{
  "n_layer": 13,
  "d_model": 384,
  "n_experts": 48,
  "experts_per_token": 6,
  "d_expert": 80,
  "d_shared_expert": 128,
  "activation": "gelu",
  "moe_layers": [0, 1, 2, 3, 4, 5, 6, 7, 8, 9, 10, 11, 12],
  "router_score": "softmax",
  "normalize_top_k": false,
  "routed_scale": 2.57,
  "balance_loss": 0.0117,
  "balance_bias": false,
  "router_noise": 0.3,
  "router_cosine_scale": 20.0,
  "init_std_router": 0.0308,
  "lr_router": 0.000483,
  "n_head": 6,
  "n_kv_head": 6,
  "head_dim": 64,
  "vocab_size": 32768,
  "norm": "layernorm",
  "norm_place": "pre",
  "norm_eps": 1e-05,
  "positions": "rope",
  "rope_base": 500000.0,
  "rope_fraction": 0.5,
  "qk_norm": false,
  "attn_scale": 0.125,
  "tie_embeddings": true,
  "parallel_block": true,
  "init": "normal",
  "init_std_qkv": 0.0212,
  "init_std_o": 0.0,
  "init_std_up": 0.0212,
  "init_std_down": 0.0,
  "optimizer": "muon_variant",
  "lr": 0.0025,
  "lr_mult_o": 0.915,
  "beta1": 0.93,
  "lr_head": 0.00652,
  "warmup_steps": 200,
  "schedule": "wsd",
  "decay_fraction": 0.867,
  "decay_shape": "sqrt",
  "final_lr_fraction": 0.0,
  "batch_tokens": 65536,
  "seq_len": 512,
  "doc_mask": false,
  "train_tokens": 368200000,
  "steps": 5619,
  "dataset": "wikipedia_en"
}
Below are experts of layer 3 (counted from 0) of a mixture-of-experts language model. Rows are named router (the router's row for the expert), down (a neuron's output weights, with its number) and show model dimensions 256-383. Each number is 500 + 25 x the weight over its row's rms, rounded and kept within 0 to 999. Numbers have three digits each.
Before each expert's rows: "comes before" lists some tokens at least twice as common just after its tokens as in all text. This comes from a sample of Wikipedia text that the model never trained on. Tokens count by the router's weight.

# expert 34
comes before: " |", "%", ")", " |\n", " (", "°N"
router:488500529511522503527529498531500532506545499456515467474503487500501526528474458531504540494500538454486509449468467501505507491483514502494472534514526503500539498517512511506484519456446517458567527472521516474477457481528486521441480495507493482485484470500515469461516533545534514489508522487503488524531485539481497486530510498517416454473465520512498496522480464482477502500501
down0:497512459496505481474458477521517499503474515492530526516484496490499525534499501513532502514520497535506447530465499533464504519505492480506481522484492474479474472533491519489516489541512492490488493478487550543476448536531527530502527484536527496466487544500495510486491520491546438472476502456566488492487527573480491483496486485512521478509505512521466524536530525484479520515521
down1:458482484476449499519506462522491511470507543483516495505528498479525505502553486487476510513461495511493489475455456537528504478468474482521524489512526520483484506470501450553527522482478530505488500494506467480541470550526480475531481507503561482500511537516483443491506497492500491507508535513485452453475498496453472504507505519536510507494510528476483491529529512491481521548500
down2:510475492500484498509473544453484518461477480440518522455488482514548506463492489476500513522510483514507489455534545512491533500568479541539507517520455540521532523477520488451494521502519500518496477455556477461467499519500531473492518473497486517519545482480472524539516486514488542508514495482502496475510489482490444498496516508455484538497519512478461518515465511527469494473521
down3:504533508512455522531479496474506461491442497533474489536458533520490523506467509501509510495513501482461512486486479541505499486508479497529512489521471488483525521516480515525522501550503511467544484500543514492520507449571501505526504475500533483472504480515520488496508495471496517497572472535462479490496530515483510494555488508515506502527469469497486517469460550527532497519525
down4:493522535501482468494489489494451496464511519515426542510506578475510533479510486493493511482501507553461498504532510501486471468480518522514541494504526530520486535481486508504528471462495490503443463498459521529523499511523506485507467522438457500517491498510490507498504501487488527507504508507501475468527566513490515544526495499469479462508469491455528502506497475512521493495478
down5:483451480469552470474478473492510506522533478549468514490523511500479500489465556505450466519465496497544487500530548555515481488450522529518492453505515484485494501444462522491461502525498468508489518507515520482495475492516469456542509442524488533521527477513495498454509520503498498438508495489538518518508475539506497483497565519466533527492515485540470532512514548524533522512506
down6:505527507512485458493522465490495469490516490480483491525496520491524492478468459482491501494484511512447468502486540521459472527494561544485446530491444475504471506470466487459524471546486459492532580515469544485484550471531548482521514492482497528495482496491489518497521474486517454475503507490471495518480492463449512513515518552511522495498470499484448473474513483535481490513527
down7:519468501484505465473529493508487455470528492541515514511461489503504522490468554505507512481512466479523537481490474485509469487438507522510518509559503465488511518498455497550505505551474516479496469522480523504486541540529500519483498478505545490498498468501491519466469519503515508506491508468494505462505479508493520499478502506508482478482491517519484508464487504496541511565505
down8:488503468518524534517479492525538474533502474493501522523534537521522517446535497527502510498527506500475522527504500539538440515502496474504527497532513498501524496466485496505456511499474512490544514510507512511445513506522513559492477521522478530479493520470508470493450516476475549476490497526508516529474479498453509533517522495483517511529481517508513546467528505483479505509545
down9:503515535492534500499494494493546522476536523489474504542486505467521525499509448472503468523492533528495490456481542507531484511515502523507519477515503471516528491516500480543510485472478498483529471503521507499482442535502442457487494559485535505528469536497526504501493512514525508488489508487522520514467550528508489536481537487520441483497490507511530508526520487493517493478481
down10:471500480512521520503534509536497458524523518495518484493496496524454537450495537513468492529466481519507504501495504507494480504526499505515515511526450533508478510499472488481492499497550512518475506501504509485477509488500529533498489484521495555466515498445544496513497501469486538497460502481550504510447545488511501497499494508488491504537498509478521487485518504500483488534482
down11:511483462475542502548499465522518544499469479481494543505538532514547534475519520515491537493504480513520472475478508484498534452464519510474545500520501484508478501550493488470459489505462488470493468518513469496517486461487503498504493494481470507506571498489533518470484513520514495502503488504473508526507449510524493499502500482430493548490525485462533499539502510481530498527520
down12:455529564491545533508533478480502533541501495542490467503453462452457529511502465494472488491519478541501520523529533496515492484472503470405524489499472523490510448531517514529502470485462529507468489475478454545465495478518537490515494505532501504512537538488469492480515499562468467458495529458492510454517516458463490506485481468523473508511469492465483500502509513552459509491486
down13:449488485506478503496512525518521489523476517506525497549503483502505495506531432552500487524487555485526499502469479484494524484520497485530513472476504453501515496511498536534499504488489541500511525537540494502466482530464506513537493501480482442475525467478537497510494526485517477520505539429530471546474472468532547504507547457499499451512468507502506472465488474516474577482505
down14:487520491474522466542510542483513488503488523534448558478473534510453529518491472532539454484512493520511507492511486507514459475541513519534485497505505482512540492508466512548509530510479511495482529479506510481494496509490516486523491482499516538468558483497490490498522530478457509514462502499478470487476469481530487506519478523497530471494498449519481570529488520502458507527451
down15:481514513513462530541478524442530526518464499458518476527478501517528498500502460482459435482486505506482496456469518521491502462493503478529555505531458531522495524504495528532544495494468525541504474465549452520535484468462529510547509529527460492550501491522497500498481489476526496483458531491475513510490506454521495474526479507518506505507494452490494482547535502507481533465499
down16:554496472490546492545537515470484487517509507505464497512495517550516496494528501511518479490545430498441496521504497508519556516488497477474496491521469478518517487525507547465526515507467505428496515530459526531520494496490477548498460517508434496480508469517554500489509472476501482472469460485513481512529504528485516563493537483519503510524496525512524492497517464487459472526484
down17:508529467493514494520539485471498508505471483529517537488499541462519472536542503497521472521472466488497498523506514505484491497539497448483466495574532528501504487503496521501513510493497547446492493487459435498500502540527536534499512520517480508461531467471506528530487495492479465508496494470468481518498525512530531536445519500475510497523475476499480522502513489509527494492521
down18:458512499528496502475464485551487553482528487455434525516504483509494494467449482535513458454489514526510486511500506489485518502496540478479520490516494499474497504467498490480505456481524514485519505517496554489433439513487496469517485509506488514471522500488494478495493534520482485518564479466472456510492480559528480511524515531509536482490493505494510517477467484517531517473544
down19:488494493479514504500497505511473524499499466462492515514536474516474459498506499489511505495538491482488485500512477490505483487475499474499523534492449497492490473498447523511511503537533469498483459470516490507492480514501481509486482535459529498515534516463488473492509518486487501504504502543491525414520489488483500522538508471494508488532517480494502442483513486494536534482488
down20:448478491512486518493540510526505526513496501521491480505488474532537501483460534436514480572473488519525507499498508524491465524518493510485507513510482487514521487469479468512441518497527525461472488514496522501514494499477466497490542543486518495460445509541557497557512466490520494510505499499489496523461450529481508506497502487474501490488495495548501493477490512524507531476468
down21:543483467467520501526502523499492506534438475497480501532445511539445495476475516484459485501453492493536484491508514537530533520484508495534481497464531542524499455514475508467496483463466455500490529510489529516474524506497550474497550501507492517508500502475487477539523504502488501522540487473521501505464505529517498463519544515481516470514495477475511484551498497447467489532498
down22:469511517481501502527468472499505475529488478488486507535468505516489508515547496466533499504475526503482469527493550492502475510479510533494585478484503502455486528484526555500531498501498480531510515483475512496518466522461468480528503496496518520502489521485509515511474501488506452465488512543508464491481474523519485494508538453470474485496539483543485498483497547445478557532471
down23:438534509544508485498543501510493472510505507510523495536510555494521523483481525486477490491514511506486495521462514528500449507500500497450485488522497522524481530482452528481515467518472516488506505480500529499510490509510494511462499514529517474454464553470481500529475498463515454500508506544528480491485463511480531494526480508481488505467516515480496511515528521542512503501513
down24:521486545556521460495512516505478474503525504511500470468542515535506463507473533493473504504526495485502493481480501517490465480485464483483519479481499486494489514496469516466521534522525481489497512496506469507495449470475478505504513518486482469492457554502506537503520542508527531506513473454521519471489458509517529505497502508538526510498489470467475481527538500536525544490515
down25:515481490519536500517447479512536509510492505448493524478521455484503528542487458460535511512514522488464486509540483477531474504519456444511508524501496566512545505515523482494481551444540481447508542508510513540466535536488479476511495517484520481469531522518486505492508500520520471519522513469491464500527499546507497534539518500483502494508492558515501507467458503439524461463551
down26:529490494501523462512514485475493473520457504541501498522492513518533480510584544478506499502441473481496547447515472484521493479530468496498530482467482494487477475530537508506513458517502497519536463519508539516501503476485481480478530472511491479497515495469493476468526516511494510523504447483487514512524469458525515500479477479485502525515534478479508495492531542509441480489535
down27:485443521476506513452473499508508522522487479460545502463502486470486486514500430504496496509536510461477480495507484471495521494492497489512441472474513522491542491534513471503532511485506485511506480552510479510492498497517495523491449502515511519463474498526523496515553453485469490526506506484485490554493491501515481469517473499501492476505455481529509477501492455493555550507527
down28:486477500517470511477484503501493493544487508472462509532503537490531512512531489458512504537529536508484510401479501506525458475561502489461500501552503527543496503489522510489471517478471471521499484503524486489542482512554511529517503510536541506511489467511508505505519515517507506481499486516506453499462497505495524509474511482483502465523485472530480475475532500531472452506445
down29:511483563458437518524484529484524525522474492496521523523514485530486475488515433492474499520511533530491505483563488544467530517478517473539533492533479495514496515539515520484497514488477503471461505509478515455486489545526513511520518483497491521501526462485497519529493487536504522477541516499483522497486507458540503483520512475551528527498455500488528506497480507486475469513512
down30:498530477494528523511494472468483506503502480486560492465498495486533506497453490476491496467512484513523519530503512505492497509495445482496504504491507491429537493490519503542497490518501495550474529562514467522495499478435497483463529486461532508525453496478499503524507506484484470556490481450488486511513499482484506468480516543507505474487509519505513498490458449523489549506498
down31:500513475501476544488497520507488528520477465487527502476490460476483508520568527509536490540491490513499513522524487495577478476498532542483525495496490495498507475455498510467512523517520516551516525472488479486523503556512499489495471540562490509461508528476491507503453472483451499506510518506511542502475491472492486484508525470504502523482501484526480486503546527478486510494488
down32:493484514511465449519474510552489459516514491453468499481471479495508495504505496519515533502454515487542513446477511506537473473491482487488534507483512515519516490531521480519529536506520484490545507537527539485497473531478515554463485518531524514530484507488497488471570489463542482522507520511510514504484503545492501521470461495530465492506535471444515489492497484511557489523504
down33:472475476512535502521430505549450536517531470572471477490484527542476494483541469552472525513520512465510525549488522507470543522505514480524501534535503525499474455518517533523499482531459507443474505446496482527517454457501477526531513500538503484486493492500507478474507467467468493482519521453469495483559506493519484566481515486460482492495515494520499468472461483507533524492476
down34:530460464512560535471518461459513492487548510521516493480505473478526481488525507529539480499519516505512472479544522505523528491520510460561473522520534455469448529489491499502486528504492496493494484509515524540529501478545534478474507493520499523512493493527487492525487479467530511490534500511492466525480495480514507509521529474485464533512542466516462515532529468485502512527495
down35:466499500456493525510456516533514490492507539504488472525519507535492460497479530522476516484534502517502506486526526523496502474516485503491506472494472460518504514514539502546509548503522473514459514520474564535550503530482503458497495482469491464519511502513508524527489498550496515503528504546503498552491491495441494476529490520502515509479510520528484481449462526505472490431526
down36:471502496527481539518516473514487484525532548520475483546476496518495474488505543515475502519488461540473526534509479477514425480533523496485468507535452464522520504472520520545517474502491504500502460555519464474449525521456491503494488508501506482496510452492512509498535489499481464463485548457459527503473496504521477468533503488527555549498480505506487489495524482517511482518514
down37:437498499500494526445490507497483469514458500501439488492454483481514518524502507526490525453507482515540461502508489526528512520528496505489501463500479501468474495543537521530534477471452497449557553475514512488491504531515508442494483439532503479466476490466474516516470532538501507511510481530479518491495497475495474509509514520474442520486470529491478530505470501469504484501498
down38:499536516474477551531515506498507501462469499528483513489518522525512493560552495489521507460510494520502481468518493511471514506504501490496474479498519505528468501487476534534479456454496505546454512519481473483480510464497459511473500538509485514509541494492498468487479550470461505523500542479470446498479503476520527507535471491518520503512473476498511476482526449463520535486537
down39:496502475499498460453499530513497466476512526531477461479442473504529512501462546479535488519484524488487483464521483484473492526494520507488529511512497477518524475490524448521534482515527498525503498505445480531503481506496505509503494517504535526479494490520490532483488552488502501519518526494508528481507508479531503510490496470496501518545459520520490501479493506518489405522534
down40:516484515507477502510480531497509482499520487479526518472484458487475483545502456486537526508513530481427529490501517467490483442525489491501491511504473511465468507508491546477462517501499486440504526518519496534513488577473477514489532497514501498513522491504500481499505485511470491477506514502526478483493499504529509461454493497464467493487491493498501468490467529522515516484493
down41:500521462493531452490430513524474490464496454523481517467499497504532509448474525535505519476492505473533519485522463504567513476497499513544517517513502501487489530525464465510504541498500503517482474500446435503492556533505511525480512492514527474450513504454494495516508497456468471502458479500496501469504504518536500500499484534489514502530522530513492505510533458511442540472430
down42:510513427463509496479532472465512471458464483502497493505530501492515490425512552504479478479506507482500527502502493555476491535540517513515501510503535513494509513505450478506519482490556535478453502494482488451528523523519493547478519465559535526521536511481473506500465482532453479527461504497497498515506559509475492542495484518503483494519493479472470477522503506486493540548484
down43:554481514466484483478536484490507451502515459525522509513511513520479511526502456510491515499454479511499479552504487542512507519556522475499513479500494488504481483516489485554442498488522499493509467517515481504511515502509513500485487469479507497500520514500489478495529530506515549478555472503495497497504496512489529475491482482515511484465477458489506442484539512491534480479501
down44:467493479469452508531504487543470517524479517471529444487521468485545519517545512467501499490515468541514496497479477471530509463472526480516539542502539502489528477490492511525506458512500523551513517518561533528505469517488537503514510520507531523489462507502480543509520539491515442501514496476507489491475504498498470519480527447456532506506538506534491473534490479543468470512521
down45:444490540530477504505511532482508504488455508502509506500491528455515531473548466509497456457521487475501573552494466487483496496460466503549533478517541476490500492514487495451484471545512480487491462498520474516508507507518479465497487542501527523512490498462478476514486512477521491479460490528482465523494511486512517508543527503506503510544532517504495518537520478525539570493437
down46:523508481495469439508476452508446502544492498493546507502482484456499533498474529536488514493509519513448473493484524546505497513519536545433521487476492490546496501507475511467517496485490492487489475531517526472508445501516495542526542486470530517503521525484499508478518547494517499489507522476512507496519491539542483521503480483499497496490494520512436498436499515514511525492478
down47:487522466508545523466514535484492575496501465498523496545504460473471531480510509478511501534490464465527468508544490493460504512511483481504479505521459531497519519455498492474519476477563519529522531491472464483507518505523470494475464478505519511497545513456497542503493496490497470519468484480492510521462479466500468516491532481510441520486466484457483483540567481528506491485485